config.yaml
d_model: 448
balance_loss: 0.0159
n_head: 5
vocab_size: 14605
norm_place: "pre"
lr: 0.0011
train_tokens: 310300000
Below are experts of layer 5 (counted from 0) of a mixture-of-experts language model. Rows are named router (the router's row for the expert), up (a neuron's input weights, with its number), down (a neuron's output weights, with its number) and show model dimensions 56-111. Each number is 500 + 40 x the weight over its row's rms, rounded and kept within 0 to 999. Numbers have three digits each.
After each expert's rows: a language model's description of what the expert responds to; "comes after" lists some tokens at least twice as common just before its tokens as in all text. This comes from a sample of Wikipedia text that the model never trained on. Tokens count by the router's weight.

# expert 47
router:494470523491495522498520489489491431474550493498465443507412492505503436430571529493539478459486520496474521504511497486447450539459559526435522429500492559463440471575
up0:522490507514466529483491481561550475568450453552524472553464489537526457508490530525541509537482563468506451412524474523434423489424514507499501531470475429542465462472
down0:486501475510466532490439563490475511475500515511444462545457500510537537430481488405494440493571451506520469508444413475511509516497566499461504460471475540505508586491
up1:531415518506424521448513456539508480509557520451461521549508538543495544497521561503448522562467511494542536503520553580455519516480528486473473475556575598453431513518
down1:505436480500478510467494542503547451567505502473490530544507522516489484531522577411472426587413540475496536554486505489504479532506543532469521503537451569500482467535
up2:474436494489475456502587501504412509494505499521459509551433489500535458535482516490554506524520557448472458506528492583508495594542477490532428541502430501524496501486
down2:517510521517539502596438478474532517522435515562464488431461488486492498528492460440510455548428487500495503479508432464529471489491541520527516533556450529513507591560
up3:473506519522417468473515507500525446527527555445476547564428547499532507454553563475514498546512490513510573500453543490499543500438482493441503520546504527443371561489
down3:451528549496543569510433533493520463580473533524466424550510444462471485462476570529519542465536576519527484524513521539467488492470554527507458515502438481501516488498
up4:532432505510495519482538462507529452467532494473447505546512543492472580554446542544462492480502500375497535515473545472493530451461495552384479492497500506515565418521
down4:494555522499484512514477466500391518476495500471559439472638426551568544550530507444549490443499455497482543513516507484542509545551490513488479520475517470524393563554
up5:542524486468521555453594525488489555499481520567526468580446534457427449446442435589468482551474524481538449533595517511529469518464458564506466451463532511553575468399
down5:505470446510518486512542504486582545526451568491480533490476516531514504479515485502537522513463545539478495477571510524500489487519484485429402500500517531496480532477
up6:482458491493503622504498485489515524539437492559429509505456479419549498461536505506496474526489481463486519466633525518516488510518542544473466469473566492534549457492
down6:514512519517423458545472498519453494543468535459534525488546440462477491531514497500517591437581461519479525577464523426536541527501498497567567465559442504540540499527
up7:498522470501499424510514451509460453531457542495484519567530478506527428498448465542390623494499537503483470497517522512565503554432525550525427429469394499528448488568
down7:525521454444528491454524479448518450529550515472554496540498517528429513492579493491537443466511561483443554545538464565551509448486476517480554463488518512470448525580
It responds to: Column header words and section headings in sports and election tables, such as team, Date, Division, Votes, Candidate, %.
comes after: " |", "|", ";", " %", " Team", " Home"

# expert 53
router:527482513558467489505468528437502442490520507540497460536454476524419472444542517485515493514543514535497549472489492511469426582508506501485526450466496482456507463566
up0:528456500517509532436488624524460512574534517546509534446563507491619476470530508517522529471548448501515441503496527507531522452524415470461463434493479485516490514516
down0:465426489517532533506539459584533502466487501523499501492382521501450476501517461511461475532566498509471464456463490546481508508499487486429550576490459547483502437440
up1:505481506489483528541540591492467561469506480498459471444405543526480559526492494503498512529522524467526480514528491523490525515440528467529536488530496503523419520509
down1:524464472502561464507536509519544511442499506472506506447559519528577514516482407404530487483466524562496459523498493443534505514515540565542486546548518565541451558583
up2:460545527427508556473481489490468503457473504574469525514514505478572439499458432538504467467435518498489499454523477524537488447517549585454468473499543507547512521484
down2:545525561456390524435427541465541522471483459534512553533468449397520510499477554551456492543486423461453517454437590453451530539557508559463563433522483527541509544577
up3:509439530546395493494469440561515423444471536508436532494450441544520565521537489523638535548454546504478527405494444529507511535528574510490442524522550513492533466500
down3:481368570509510484521525451526458488555444548522511517546480477481495495525495476517510485467442577514500536490511527509499466482463467487431501464507489513529488569520
up4:586415507456518565488559533499549450526515551518486497527385491549453534503504518520545544545502490476506491518493484534454470457490547484433450478526486507469466518508
down4:485501537491457545615462520499435515460500485455517520512509512584534501505516538429495501567504493463513530542498437463515542511512517476489521486484509457494530477411
up5:420540498455401529510517538518525501542471524601520507470512528486510504474490531518494428646519554465479483420501482505473483430554491527542489551510567505559527495534
down5:519540536470516494513446471484457540519562445499500506364468563544551598530548472540502490428545534568438511465548488553430477522445516487497519456582472491459541499533
up6:493488490501503480493530521544489545484504456499505536490449506512539458574468441561494523518421503552379444477512510513513505548413543483489460513522540560505490445416
down6:548469539508489441459514532511501458497516571428530480432441460496468507477539519444463464529499545476507512504428563454492522457519508481422496372505485601600456556527
up7:465521523526458461497528518586451462478450478528428482460499478480462503542639582515508479438526537500417460530501479469537519540438538506545493520544526508444490433472
down7:538526542473602526533508484467421469472482494468485539508493514543512549535446420487485545485425401588548431563517490548411519482501475470570459500488479516449504463457
It responds to: Pipes, divider rows and header words in chart, medal and election tables, like units/sales, Name, Votes, ==See, Total.
comes after: "\n", " ", " List", "|", "-", " Votes"

# expert 16
router:530475575491452554568529557527529444527533482519467454536450556501478458469538432522536543526460489496495517450499517540481462501515495507430476438545483523464444488633
up0:500427448484529498502562563445551503520455487579477423527463536560565489502516519499469515509528578513496500552533463490517467462509473512556410532486474533536510465399
down0:488407526512516548507488417467438429473487494454454535473488520513569538512516567444465530547454442499494505522480496505477428486465436454466430525505522542556456516538
up1:554511559548554523532458518541537518459546540493394486488515484470494485502509470464493475458486515543492592536438516574422520441527509481500431446510558520499552386500
down1:567470464528521497543541442509493509545544491489519514446537477415435518510541512469472435467523498489451500569485458434484457554498416490521526524472562525499516477483
up2:490424512494512527511618491433484508549526513530502509593489609454486546494473482508420492462550506518462487437547472553530536510521438471522482509537472531529546492494
down2:473499522416511475535481546525519478536514505507422430533544471515563465543503470480498490507548517450555508469533486502453578507521525537484523543530507532495446478497
up3:515419519524418511513491456529483527511603544475406517541485529506554521540551476493531516557389543512463516504519507501551512514458415520492542539458496521511486474469
down3:451559517526496490498562518460478524492576455555461527526450555433493479449519455507498512514521480523444497429475459564500418520459514493523514454445517503540511527489
up4:513445517500558488467486511509552493482491485489547498542467452499524543548463528484486447489498543501474505488514538485498532493423613519517510535523534522504503461501
down4:463467481617512532522535491489528457446459521432495499542506468462507565449425507509446504502481512436464501532493524425471403534514598515563531592497476482540456497445
up5:510411593556422518502533515509528544533480483453515496542460464487477488510537490517558567473521513464460487558559519528516499527483513504496366558524389446483512554481
down5:527424465513471590553434513452456516470506583491489495484488529458516498480522560498546471443524565496469540564528511571551484518499471431496514481511540515497618456472
up6:524453465534469539521553582469474422449507515554544446505454471441537453522440508470441469531472471546487510498493518542475460582478487493443479532468481504468555426529
down6:490485494476500465513552436430503473430457555461487525529471488468542456441475566478548532485471457550474465475452464530518574574497550528539490502566547506505526538497
up7:557490525467555475559512473526445448531556460530442474496490384479542476543550487529594544505471519526530563538533534492479505568490481457510508498453502469543497458480
down7:513494485531531466524488404461466420500494480475501478585465509506454468475482524494503542503546482547504538521497518547504502542545515539549434514479521499539530468441
It responds to: Common nouns right after a, the or first, often about media or works, such as part, episode, version, book, role, set.
comes after: " a", " the", " The", " an", " first", "'s"

# expert 52
router:551504494470462532514518504438481461472509494527480427511420518493514477474523501531511531512523497451478536492512516555439444576491515506472500444496485516484500456543
up0:451508490506487492492506527462571526515502546501473473541433539463468462492450458506471515521480484494444563460461504461462440526464447516483506526481496530453488535529
down0:572460541501446507574533500565402465566559598501539479561484463532579439493524495491495540509452494495546444413500531498529512502507490489529493533450521454532515484452
up1:553454513486473563524503504501554474515441489408516529477503482489467527546524502554567501463474467466524513474531538496507489486474574466481556485502460515434500437501
down1:463512539450397452473510540469498520544589517431531521485574529488472477487539437469487564536446519497513480530471552460453463540481436434506442498521450497595400522471
up2:482447504478511449447520579414434509482516548551468462518499442409421605520488496500524478418480464544490521461494523581478548499486473518520441482468503528543526529427
down2:515501508549483506482512524472564500511578481519511497511482489486484534560401502470472501515470498473551511412509491580547558467450515507469558578550527511543423561522
up3:513492511479489541509579552499454433534531531523483500551474481489487526471519538416506489481532497515505494526475445551464488435484501537513456412535530495493472490483
down3:430447551492481487476529456431516496481542476485432518559507509452569480509495482409594523529530419560485476470543479516454510512444499572527486515519389549532499535511
up4:481500539533505493570511430552528494446587483490513540461476508503487509439520488474573523531468483496496587445497500531467474528525529517427402477493470515560540496517
down4:562479529487566513521496455479515522473468544467517510508523483483535457528465484495511530468478515486521555436505452452448499475504541449462477469477489484472472561524
up5:570476532474554573432526542523506487491536526495485477492500463509520408501486441506459516485429559536522539475475478536524468514430539533432435531570460502512492508503
down5:446436408544540482521541530448478481472463507469464510514432478464463449488451510564550569502505428478544455475435525455556493491487472516449489462426543544500493473461
up6:470502533504481458493451440541476484457474539490526441485491561475530423504481525485486546533512516514487499455561552488516501461494550522498474486502552514515504467522
down6:448481601502466544566485503431452489452480467516452520507487447468524430544456518504492488549489498535458442390481543442490447488487530497488455515478445613496481473406
up7:484508508465490639503543448481429489551454488432525534517524512512513436487529490502514568536490492468474534479505529445511454479466532467503527556553474463479475551545
down7:549545509475477529476411552502513546510503523445456608521526470474523525478482539493477515483497487507546483655465546463492527585496487485460536510539500532470471494571
It responds to: Pipes between cells of standings, results and vote tables, and section headings such as ==Plot==, ==See also, early life==, ==History==.
comes after: "\n", " ", "==", " Party", " Team", " 1"

# expert 43
router:569460549552493503496467527493499513481487556534430447541493492465499488536506510482538529460488557600398542521502544558451480542511471514491461477547461476504484511540
up0:551502448486520531491487500476522502616415545491539563501530604497457420428584494537495491550528573522486494489578488476548480470486414542470492515497476470482475489469
down0:502526516546486479508467536547546535512442388554531535527522470515489488529507535549512419534460434432462480437454519471502555575526603548499573512433435573519550441484
up1:452586505506464468547466548524491500562520479523500531514512476539464516459497448515540535506510444492482490424528551588563475574467542482498507514491485488477456441505
down1:510500460536608560541537446543483480543539540494524489431475481496512461486551447525550548566533491430531519485496574518580467500472472526485525472502491461514442488498
up2:550429501485541463492538522521514504503562510504507494479528553432518458521466534525438545541468462469498440504500525442499492527473500521503446516602493530493545482549
down2:504527553594547499515481424476571571534489518525507546500545468425492467443475498448410446504510569495434456471483542477457540523536587545457560540485530452469514502487
up3:457497546547483495501484578466531468516497475509431472493408497511460500460493450526509471498500502467480435471481484447476546469483529498524454529483495524478474480531
down3:552486521487533536510512528464513484513547556540524481441512536570520450519462517507541491505531516484464477577544507486533475479425479462547549450474472551455435463485
up4:488477452480479413560489591516476496495470460536509488537521519545486430504513495579479477529495555456462477484479565545491507457528517484458496521434561513473508437547
down4:549552484423482455471532502417456555555442489497529487499537469492434488538490600491576563484551531532569527498446485518469539484466454456534463570502491553461515519533
up5:552514496608519510568507625483517472494530482539425485517419543516454434498529461453502534469528518523484536498496494587506496463427506547517451463534448539530489497604
down5:469443523541552505464545460444503544465509500569489541491494486621464462535515461557503560494501554475547498469533501444477459491522491483574506527526420542446467510491
up6:512470555474496483536460576514540464465438458482490427554476455455451564516460492465436500486457471558481499479522433597442506513561620503513538487533488524520488514537
down6:503499487462499530508526492525485497538475563538430528561502449495464533402516515487423512523523527463466567555473501485469471450494443534484492491416577443535464415475
up7:515480405542497455485532541503513512477523475516459382477399466493488455497510454507523564435515465535544546518521491495487467469532507552452487485473508537488570442522
down7:425484525454471559509579476529595569458545488519487495496495466430465478479558498556466455534486524529390462504461577468503447479505507469520513475535497572479488518530
It responds to: Labels, colons and units in place or organisation infobox lists, such as Area code:, Website:, sq mi), coordinate degree marks.
comes after: "-", " •", " sq", "km", " zone:", " mi)"

# expert 17
router:523487574500492546513530549443537436539524484469448436502415545440501498477509442523498506578464522544490561485512512565484493527497518531493442494566480512494460462545
up0:537521501499509400507474445522471470476506556597482485524449485518487529485559560494418505492557549476527474511420515433507442551468505524540444516523489500396488509511
down0:533451497407548470463481488543500544525507515495520522446418554537576450554541490565543495518477482469493519524508469512472468463509507521574492452498542458526506520518
up1:506544499514454542512560545542479536461490504532525486521480531477472523530516536453444408482550520409395540497571459414512511489504571578550501498523566526451446532415
down1:571539501528530466484501519505466436473498444437500476496483612473433525519535534519545481468452508492579549456507486500427448563469467529439518479498467489546508485527
up2:537462538486520439469505519500534401458437550486453526583506523548519516385493492507483482578514447512486555476525450487464480422462465440482444520539444513423551461495
down2:505494516541532428535529477499513507546466544526519564558478488425545461469445423443494486479530503511488448526478457559494541510486512520531472514545496530501475524466
up3:495485541535460551467470577555507464538477470525480499520439564487491479531540501453497466439505432533519458509428470515466491407549464527477492466525508504426442512558
down3:462441542566513509507417520497561469451562499469452448509512525528516496511532456551541495470466477499511507532455498480434554546494542587536444522526440481408533568553
up4:495487536500489560551465596438496532554538471545535597437496558502450505488475484503526466525559497510568537453448484532493494494448439432495431444533476495498453453512
down4:459517453541530482532512494480478574540524394543487459492510474486421513587525463438583495486580510505422524517527459588532504504493482515517456451550462431473499504522
up5:468521496478460505509597424487492494513465472523494468506503463500560504562492475536526409498546530527436533504420482498452497489498513622531535524476512528453546442463
down5:544441553471481520458496498551492501499495524501540492521437532538481542499414519506549578528562504479490477529498528496470502502486459528455472522568539453447501543517
up6:510459509539457507449555566524545492551438539530476586551473529541454506511429525533511455519537515475469489423484533484489513507523422471443472411508496484437556517493
down6:536532442474499518511470552532495510445487557519484465529528525480499584544446521472498505426449499518495527500590519525486495489504512510422553573506480563537453490458
up7:565502559493486532510524422463502500553468516500502380512531545421446429537577473514431446532506564493555533519483491524430487472480529540522514524476557544531568464497
down7:549475475502541528483458511417450515495554487495467498493506575511403524520487480459479558510442494508465545502606484495533489459492526510464522439467490554530454570503
It responds to: Quantity or statistic nouns right after the or a, like number, age, one, most, same, as in "median age", "number one".
comes after: " the", " a", " The", " for", " at", " in"

# expert 31
router:511522504565469547537500547490456483514500538538450422529506472437501436500518420492524511488453487575484541443474474518447462545433535535457470444536514536489484460552
up0:558517520542486544557529475494550478504398545496530551572472569488482517537523483546468519558426544476505571418466603537467489474461533477513508485553446566411509532491
down0:505523470454507510438550455447489475420514480485491538524559568488518434468480466448554568542503512509508509489444475519473501530496454481453539473484528485479518534466
up1:534513520523484533459526530478545519554459589573520483548459520512480442529551498570522482525533548497509501427503472608465474519419539524544414493451498511512486567447
down1:526464542485483521491504468548492470464486527525470586543495466511465518453519523558509558445554473480547512523497503573544514488511443478500530459509519513425462545511
up2:556525494518446569542448497484555516496488449516424519467443545544473471471523447489554540518519543494493536432533592568405494497473527480476535474480491529560404431487
down2:507436478490540510469480476457503505474485476462477553507432534561566469507500499501526490472458505507549449474482599542554472450499556448497522467549582511521557509502
up3:470469453487543520502571588441491486495525485578485480481483505476510549480562492542507487532464492434477519499621577516460522528541506484471515478504393545528501572501
down3:433503513460535549490411510403513508546495475500483534523457476480477454480547408531507553571478494521469512483555509470534526566469566513533464630496510450506564492456
up4:554520497490561454486577496492546543462492464501524551575594509507489427604502484526465562531413524482523544445517492508437465473475453501544440516487448465527497498522
down4:474518440478494455498519514511530508554473497496561481493540461444518487496493591483461449501551530463437500462535477510419543568522496503453445469505453441448524569541
up5:486464432492453440527451554507435560505454495543534516523528550504572459502579537464506530543529528473501545448529532490493509515509495497518450485450379452524524540557
down5:549476474540522452493444574509492493493480477512552498449585613478493569559488454517484502536473529543521463556487555453474527509487535378456449464419511466529491519457
up6:526523559525547530508498489592516477501466452483521526480552512489516409557423476484513547502461535426496551515528505456529492502453517519437482520533456489414443501561
down6:465561525436483452539423554472492527470534496464470460529528527519542522454516575527496542525496537388499516524430469517531512467453462449490519426539510482461539562522
up7:443453487528462501538453572474542474554535546557502450522545486523516507490532506477441469538613487518436559391559502529468488502480579539524485530509450479490456546485
down7:401526490592510454566521469537477494450488517501437552497426512509450478540438514537496454551499469457472440533504600420485529517479530510496415499514482522501500466518
It responds to: Abstract nouns after prepositions or articles that usually take of or to, such as respect, support, development, means, idea.
comes after: " of", " to", " and", " for", " the", " in"

# expert 57
router:537461500559474471539455499477442516492474545566435502495471519433490471536506504511554528495520549578403519505471533574467441561505430528455492449492516499518482497552
up0:451543490457460560553504472416566518496517511449508473528526523476492492475596497583480498453494537603485585538505512535517463533467449523475461519471503506445396525544
down0:568579459527452508536551418521486500417401460497472517499502511568477473474493536513511551430530585502496448508512496457492460529520555523436498520495488529461546424484
up1:501474510518489516461492552434503507539481553477532522486545604568483533493523494534539515548525494542507507443479533464533466574544437476439460482476531526438541510504
down1:408537575571564545498493504532522459472490454489535442510443479498512577438475489538598500459453457484468510438457465480543554514497478484496474558543483449507437517468
up2:581458525512480498449430530593396502466511523507493507549491512505558427537509558449507501518524430485482497496548509497511465507531517501507520490509495516403553511529
down2:505467450513481607519518444568487533554594485540534474450543549456503534433508535475542565478538501527377408587498519512556495451513472473494478525496484461517431420527
up3:482499566547500503567435470554521489465568511542471405498483486471485439536493478468542471528421469535511609496486514562481425430430538495527497472498538493461501510476
down3:538520453533562510498481507468507459485499496451553535435505517556508448468504456460576522517511479492559531520498525562484467465418486526577466427512477463462431452482
up4:445504497509487510475517566515504471532453554545504495488497447462450463520502532536532501469478523485457442472572484521466511575495519525473519530520431509484399549587
down4:520477508558483440491514394543497564429405527585460498446481488515417443479518537502457502481564509488472486567451523523522484499544525502475497521509568645516477536499
up5:554450530396504547520480504566434495515551481443569525503526521556471541472497485505471517534425533449572530486564583545559445498439542499511463433439471505516496487541
down5:518521577453527502593530499464507474518546562463470433498494563462566519499559542514457557440377559496508525428506514528487539554497517498440501473459519513493446453542
up6:516375502467361499542530485504490502470438463512523434519486474526539473463508476491520525539501452490458553485496417467448468413513550610437528501459526502494540497551
down6:454570414551495546546501523531495529462520477558497475533527512434493507452504562524584459415495494530515498449532477523431450499505516482494464510514541477460478458543
up7:467546434428508459520471471533480468511525529610503520524543501492506525540480504508514513556452538565522463437515562511528444497429507532479422524479478485550491489522
down7:513523502488507545511571504533507564486528512491449520453431512501515480485456507595495491453522509539404455483543538446544464492459507457507460507444484539448512459523
It responds to: Colons and field labels in infobox-style lists, such as Order:, Family:, Surface:, Location:, name:, and the dashes that begin lines.
comes after: "-", "|", " Order:", " Class:", " Total", " •"

# expert 3
router:542481515492458562525514583503510485481531485530489470561499542427551433491539439558505511508458543564491541442471527535417469548517516495449511464570447522488460453587
up0:495475545404524427509514479492485468420578484542480506569439513543563519430560504502495466574488482516508540505587550507492499472510498535490480484485541539538527559487
down0:490488437484468451497562554482505503486484521499516459507526542514480514462488515518470501495552502429527504436572575488439571476511503495560527474502454530479510452548
up1:497492488490510519506482517504509511511459584512474427528527528476454555485465456452557553465498462533483531480470570524512485412496485448483539539553491534472566438481
down1:445528505449510464501492543518495584477511533499580489486563520435498550481519511450441554435466516523474506525504510491504520466528525461535494463537497444507487536536
up2:455545469469491510529490515516513501533504549533485419433545480536511504442509429507564413496490501519461529531572538514506475485507540544432483476537497487551514483492
down2:522528548541498488484524507509439528494527521528490512457419445549526531504483538436505494445543490509561509524498559491525474463520490513504535471542561536459537495463
up3:479576462510478538479504567502538454539534505526453500535514472446541500492551525546484530544458526576473492498561521503480469525467504502579418522565498545469496497504
down3:486565545521508556497585516472524527517463543510433514464448487497471453578505450537482427560460504466554537516477540451534429520419550545483536541525463468482504487445
up4:548535455457551478484562490520478523543469534529539488548485443539553470487519552504497473521475449512552491471478531514520476459503459485493531546414552462474490511415
down4:408486426511508449492500450514505557492478480523500493529486498442603518478491470552472488494525490528449518494488502524463551485518531447525458523535467462536534481485
up5:516487482505476568513438500506437515487562547443536479546478410492501555567552488492541514451474494524489561487591485534496541536507552506496546494523510589453514502551
down5:490468477524454445531512511549437480453573553534462496518514498483485468452497536536507522454535519459448540526564502521487525484469491539501450448506506560507480560522
up6:507439502541512562457538521447507550494519479502504474584511481456535509511453486463484548498493522487497485467534470596498531475456445511544431458455521506611502532531
down6:414460489476550579475537489541457490539506505585488519486480477529533531473534530448571502494522534530468480545449524536518481472510523490466581524553538559464529478471
up7:554500478453561487529588469447508480486472514558456504489513534520462477469493485543484512541430496488484468521554533508523449504499532524493458494434548534562598467495
down7:508446555405465546470536539433442460516459588465520485591580548463485526551499479518499556524474479414478461430455427496536476495477485553500465519478511492597486512516
It responds to: Words after the or each that relate or order things, such as other, latter, next, following, related, another, often before of.
comes after: " the", " The", "The", " each", "'s", " one"

# expert 28
router:540476549518501507526491545438443441552502537533478420500519520469499483452529531527493520524472522527459493470499461557486466547511477523535486534532492586502466520547
up0:527530562472574485502552533578483520591446446580507458481521510479424570528549534471534514464497537474507526452610473469498480447495476516499442506482513518473536500503
down0:499551545497474459530495558526517582517422532553542555501501536471476529525560532484536563471482590519494496500518473533457517524487487451533562488498571519454498543519
up1:409500453561518486538549536516484517506465547540506570477480538525449526523452537403540520513481529474491480466538472512503363476488488441455536509461503529514493582493
down1:483473497465542475616530475435459501424539530555537500505453488493484511422477496487571543507501578448467492493553475542467453515532533466546478515546445550564570513475
up2:503504504491522518510513482535463537540544508438471439470536430502504473452529460512466511502508553448466453465547537463513537581456454523512494509509458466606544550553
down2:469490444551546468515442545523513554539458429464488508478504536514473541549492433438535565460484530506479523530515506568501488423509491573513512519459531451554579560436
up3:498480473568507557556496524535493468608447482547486514428562481556494543557475543493517510565562475461519480484472499431529453463512485495460543489484446455534577478520
down3:533521502542475475552506495469549503540524498477497567484469547494466470530460560519523528526552459480500509517480488463515546519489494490533488476573422489536503469557
up4:548489493497497476445467490509494543503558501499416470537515480478546485490495411594371548554454452493487532472562473493492480437464579492511496535446508547556511510433
down4:434484511488537528515488441580509547470544532470485515535519465526472530520538499578522481502492479488524546516442510478433467605555533481509529534513423514453437417496
up5:500582451497517545487500500482424555394512552561503519547412534497517513500487461531491449478464524415526459510443542467514509484515536464467471493467416577501486543462
down5:500498443463415572484516494518457487516563512553494449518446463500501504533446478504462433544531522504520459423610551508460523489533547525403557477526518509493465481475
up6:500561455612464551517533498495532475474445525495521444510521497455536456507518404468543518481469548436427504502491538456497486527468530511485563500541496504431493544536
down6:466492501528580497493517536543539524484537472523519429492465427499440504527461443459507448516542493498517454521463445420509493479505493493533469564494481512455573491516
up7:518451466545429496501448523508443482479525507504492416449486490431536527467563521523532484482517589498474488507507514522424502523518487479469550480479528511452540522491
down7:574521531597529511554501533560548411521461519564548495429381487474405483449475484507444487475549549572568504516455545524497511474447508449441501498522554508519412514540
It responds to: Possessive determiners his, their, its; adjectives such as public, political, similar; and suffix pieces like ic in medicine, ical, ous.
comes after: " for", " in", " of", " and", " to", " on"

# expert 40
router:499465525592465522546478516529420530490478540526427474510500483459484437547534517505549486453491583575402533516473516606456439629448440554481473488494457486508469512563
up0:439458412519478482457476419450487491556520502514481494523455441492538525525506501550530399537477495455475491495479567507484502500507455533460534471539487487533518521448
down0:488444474447431541534518576559482495511495563515503438505514459490505485533455518509544388449529507498465456488548497531487491491550492606519520431513500501481511486522
up1:496467505487504365542543465480530434555497527569453505541438592532516530478528458514500487541463516440513513461470529460477513492504441469507453520515507510504486461511
down1:453534567490563483522471510517530557554559568466485504466459426531490536534505573485461535478462446572547421506542498532519513454496413503561546460523494491497475466533
up2:525433424545509467494522527519411457506547567509507529465516498429549485499497471502595557455484541491510505469516471498501504523505487543463476524546498474489472471533
down2:452423480468455608582494482602529544544500476456452500451509460460498475454482439500483478534466587569522515497583490500577468478440462487534519514522578534525559564533
up3:557486517542512519557449405516500478502525541529526501529529480515507426490527480554452497535446530465543545452532471459530519488551503497557500437454548511549502527555
down3:549539548549462490533506545547483513427487533521521547484533485496564458521547494461527478548529462588523423452482461508508573483492523512514491532460489502492581524541
up4:506480467491521429522511494525517470458504569422520491601508501428536606562482477505504506460505608512457530513535511570476344545484552498491464463524408479451560449473
down4:462464457462510549482443477516516529581468505537534474524480473415547498553478518542431470474511495511498526522484559492484518433524609499487438473553471475473522548506
up5:469506496519547560413509435443568475578443508497531510449516517473507455508414480479483448508487531420498461497479505434495450499527469503460475521480505464518486495505
down5:460568480485535505460473499419539487490494561539504484491513590524455535502528534554540483531472455522529480501469494570530481451487445435517499478478516515515515498560
up6:467480515541463486566491460441484561411518475497487561498473490489532473484478448506505517521548516512449434491531520459442468613501514518530403482526479455547558474518
down6:392522491542551611513495434513511532567563525523515541591542498479549457487526421515501480552471407463527430397492486488500504481396522478495517528524470469476505482520
up7:523487531589428497483554479522490446570487457587514483485458544474461478518456498449440489490454585446488441494495486504521513464429500540507520455507520475496465514556
down7:470518476463430525503502446459551543564529503561577478410439451546569477473508485520557455470483507536483510518561497490551547509535437524548477517503532467467541518497
It responds to: First token of an infobox field label or value after a dash or bullet, such as Added to NRHP, Maintained by, Hanyu Pinyin, coordinate marks ″N.
comes after: "-", " Website:", ":", " •", "/", "C"

# expert 20
router:537423593532491499530478517496503426541509493497478433533541517494502482502566503532529522494501473575519533472441512535378515555514500518494513501520487531437449518548
up0:448547538470481525511474523521514540493471428515482498489528488497563574549527486572503503464459474470509501479540539479498471555470488538465422487463514506523409474517
down0:538458476418473492486503448431522517424500517486538472545557514462568583489475448492553533559510461487449520580509575521560529498484511464504520519566535518534476534588
up1:488458562482480506572524482473521524462466516510442561484503491489475485445506490547559522539468518506522515474639494484533516428542579511513441485490552564504484522459
down1:509418525487432551492501468537474447393439518423548448494489535471422475403448500470529519536532567508554515498511439553428603489521465512527485490487593526526517558522
up2:458551572460460488495487503485459482479565471512471467519430570441540495424556541515482465532484549493476475497535575581446452467502470492509500504542506536556437498496
down2:459470539576452463525488539457481538508478527517436518491551475540542531459543546478459519455501400469474586506450486480503430511461470542495449547404480546457502524543
up3:438436539539540475533480498497544529469576483515398499439415477479447485505551465544523494576472533492468524511483504496455497510503586509504476478551527544535492514499
down3:432472483544472548489542501507468463580466498546520499451536492457445463514499531492539518470517506503576463462561510450530552508455493547445481489530573538506524475488
up4:531489525518495493507498452530540382524528481530469520513490447483471531519486520545466450525465473553508466520492469530445466641446505495513506537524545543513528521477
down4:459471503533502560565560496525522451533491490536476560473430467563478503514527451487527564460509535410447458526425500489480469560553511521493475566467493514465459433461
up5:400504484584499499557485481447482462504442591449517479498511445565565434490513522526486408520530462521528507517527512538475532525444527496443465524518479527542374530536
down5:449555518507437489476507453537618506479429451410486468477494492581527517524505517534518578497511482480565510532536567511479486474488497546472551485451499511439409481525
up6:484494510482473482540453515522460477458451509595477503467496558512524500368462440520516578531457520476490466466492492459476406531489451460483532430465479503564483464574
down6:465518514500465446488499558492560463447525528519441534487562483523500546519587453525528484556495414534479497525541452444492528577424473561566451539536514494525520487508
up7:506495508461485538470508540434530493483611509479430504526414469457490541494529544525463447447481515508506510440502530563512496534570442483546517514529550530543444466590
down7:522502463492535462549464509448475545496531525525559493463483501522550510532542473495425487492531483486500503541519570526449502440484487484456554488546476446499398504468
It responds to: Latinate suffixes and abstract nouns or adjectives in formal prose: -al, -ation, -ological, -ari (Secretariat), public, national, development.
comes after: " the", " a", " and", " an", "'s", " its"